config.yaml
num_hidden_layers: 14
hidden_size: 384
n_experts: 24
experts_per_token: 1
d_expert: 96
d_shared_expert: 256
hidden_act: "swiglu"
moe_layers: [0, 1, 2, 3, 4, 5, 6, 7, 8, 9, 10, 11, 12, 13]
router_score: "softmax"
normalize_top_k: false
routed_scale: 10.3
balance_loss: 0.00347
balance_bias: false
init_std_router: 0.00919
lr_router: 0.000464
vocab_size: 32768
norm: "rmsnorm"
norm_eps: 1e-05
tie_word_embeddings: false
optimizer: "soap_variant"
learning_rate: 0.00252
beta1: 0.95
beta2: 0.99
batch_tokens: [65536, 131072, 196608]
max_seq_len: 1024
train_tokens: 541500000
max_steps: 4179
dataset: "wikipedia_en"
Below are experts of layer 2 (counted from 0) of a mixture-of-experts language model. Rows are named router (the router's row for the expert), gate (a neuron's input weights, with its number), up (a neuron's input weights, with its number) and show model dimensions 0-191. Each number is 128 + 32 x the weight over its row's rms, rounded and kept within 0 to 255. Numbers have three digits each.
Before each expert's rows: "comes after" lists some tokens at least twice as common just before its tokens as in all text; "gets" lists some tokens that make up at least twice as much of what it gets as of all text. This comes from a sample of Wikipedia text that the model never trained on. Tokens count by the router's weight.

# expert 10
comes after: " of", " in", " ", " at", " for", " to"
gets: " the", " |", ";", "The", "O;"
router:142095137152222111092127174077134168130103113086099128159147171127128123103112141107090180147102117119092164126189100077132172115123130121166152114121132124096115148106151106136145119060074110160171175099135128143147132113130120082209108081121169119114109136170166140156169107153128153173054173144113095132099158136129111101082156117137102140191054147144104131117067149132196094091161124154160145157115142155094146142064088143135177097109137126123125194140110139061084142119078143187148103077100135059075109121151120097105182142109059148179103073206153093206137142059116135112
gate0:103185132089145126101092127176175108160143128075110109087145098184140122112134115152106158123116096155134089100135133213128140141186148120132140099143133070158067111129082136123188169125110129145138154130060161142118053068132124123083149191100111105148096152114118123221094156100084099174115113180100134138110160132121159147170121091158123149122128107131120110169083099173204148128117108162137125156100104089156075127117071140048178125120158169100127152106149140091048131093115098099182098101178167153139161121138164115135164123123146057177178156150111143133114058121165182129
up0:112087097166184107136171108171120140081107148184111063126120121106181096163123091139119104117122080090123090166125131161163159131124095128132135140149137089115135098103148093148180139074166123068111124102149135169118140171119144119127123127056128072135171150189127164114126069140121160124063194179185130141103149115108131104109119222148105122100127135138143129110168175152101134134155057199093080196159122151101222115124127127134075094149155139116122123115108135181115099122033125107108121161142088163137168207119143133124108176131077189102160146209117130193081113082145093111

# expert 11
comes after: " |", "\n", "|", ",", "),", " —"
gets: "|", " 0", " and", " 12", " L", " 5"
router:136073101120191129071144158159137076118125113086145152060151200132137095136118120158160168150151128159122185102149138134112140140101105143140117161138108066146119212118135125178131104103066123123120113084138112123142116123097130163146078092109187115152135134145072161125128125166100136129124102039133181136139135157140104088066088135117155143130134097199147130165148116107187093148159104113110116139142154134088153227140140135152118106195124148175114178156134114132182136160077117115151139081150113119116080113086122130120129114149081107159162128119136074154186135098091117118
gate0:103173149127141152077093126116096095175141187147089086113085112126127151094090121136113155103138150128138118098150100073126176123088142107143115144104055100147101114170122159164114106117041150124166192058129158091132104147128120163130177122168149124129130183109163178131136124151123142067106115146168133140113161135123123091108111099189153121177163090157056157146171154064097150136096163123180113087048159148163120147172128158127090164081144196133120149132121134089141132139108098158109085129054075163177136139155138102109108147150162136113163204148119129085103171139110183108
up0:130091138145177164160120109130096115158202128092088114111160084112102144156112098119126083151119129134104145038142129128164100068204173129086139145136146144142121134134066160134060195099186105123101126084149051138112127112203094110141152160085145101126081115105124116154108073152091151152133103135118145136131114187126138151107146153155163114090099158120140147113131108069112151120072129115105138079076124147168082114122155112063128180081102166154142141169097123203149089169106108088170146129128111148164147106113158109170177110167096077169108121118148159078081104146107175141

# expert 1
comes after: " |", " ", " the", " -", " by", ","
gets: " |", "|", " J", " K", " G", " H"
router:137070102120190131069142159158134077117125112087147150060151198131137097132119121156162167149150129160123183102149136136111136141103105143138114163140108063143115213118133127178131105106066124122117113084139112123142117123096126164146074093108189116151133134143069160126127122163103135130121102042132181135139135156136101088067086136118154143131131097201147129164149117107187089145158103115109116137143151134089150226140140135152118106196122146177114181155133114129182135159082118117157136081149115121115082116089124132121127114147080104158162125118135074156190135095092117118
gate0:134114148145089162134127113096076099174143139057107129086104084146102148136134123133139126105130053163139156128088137115118076108132145136106085117101055127155149125124072126146109133161120117135139106139161100080133183109187111119176120183107115097174148213085142136139129083173158137172125170096120134158175119171127164119139211124106195144182166090163132148139123123137185122105066110148076168137109172167127082110197169118097131151185103105230141108118171130113106094097069095077148109064086068103124117127194154178074129136153108144121169102145183160142115095142088074114
up0:180158127103149077086103162113144121178122152111107135126143086111119115121135185103137184072153069079111183124165169132141129111121160100121166136177109115102146164088163136149109074130148155142131192125134092191153080118096132153134132156068104159120141122129154095123123167108181160150142116088142131110147143070058184149108122098126145116148156116103170232077118161156125146138100123137125106142113073094174123134180196150148021169114161138087103089123137104106110099142155091086129119185136133125164120148175090123121201159135099094091138101105166106187121061189110097087

# expert 20
comes after: " |", "|", " for", ":", " with", "i"
gets: " ", "-", " N", "|", " S", " M"
router:135073102119190130070143159158138077118126113086145151060150203132137096133119119157159167150149128159123185101149137138109139140104105142139113161138108063144119213119135122178134104106064123123119110086137113124143117123095126163146077093108190117151135135144069160125130121164103135130121102042131182136138137156137103087068087136117153141130132099201149129163149115108185092145159105116111115139143151134087149226141139135151120104195124147176115181156133114130183137159080117116154138083146112121115083116089122131121127112147081105157163126118134075157189136096090116117
gate0:142098138132098155092135144050179126077166135115079152146053128112113095120161102148107084126126115130102159169115148188151104173122176148147100112057095163099151121195144098169107169115133193136108129103164098126111121184103114153176125117175145192092141166126171113103112135118153144161120203090141143175144145183156149126175159134141100118145146111110077136143098193091187091118113116120126132110150150114113137105116129152175142127150141092099143125103143125149103121030109152141134159108151123205111098155186135134119105130155186105160121108154151119094143105107161173123
up0:140193016136163141138112136130107142117082138147118097172136160134148082138139088166148117130083107136121147134094167147086176105164112101126143067134156126135140086104168107107143143153116119119186145114117155122154092164084144113148191145089120117185095136162137093123060121109164138154034136128143140135145080091128124116123119122119168148129128112076138094085092146126099163053130159110198099126123134095151068136141197179108116107110137162102128071100133150101087153170163187161136131139132076086105153142114119166057128146101142171119199140100184238070118099132134110127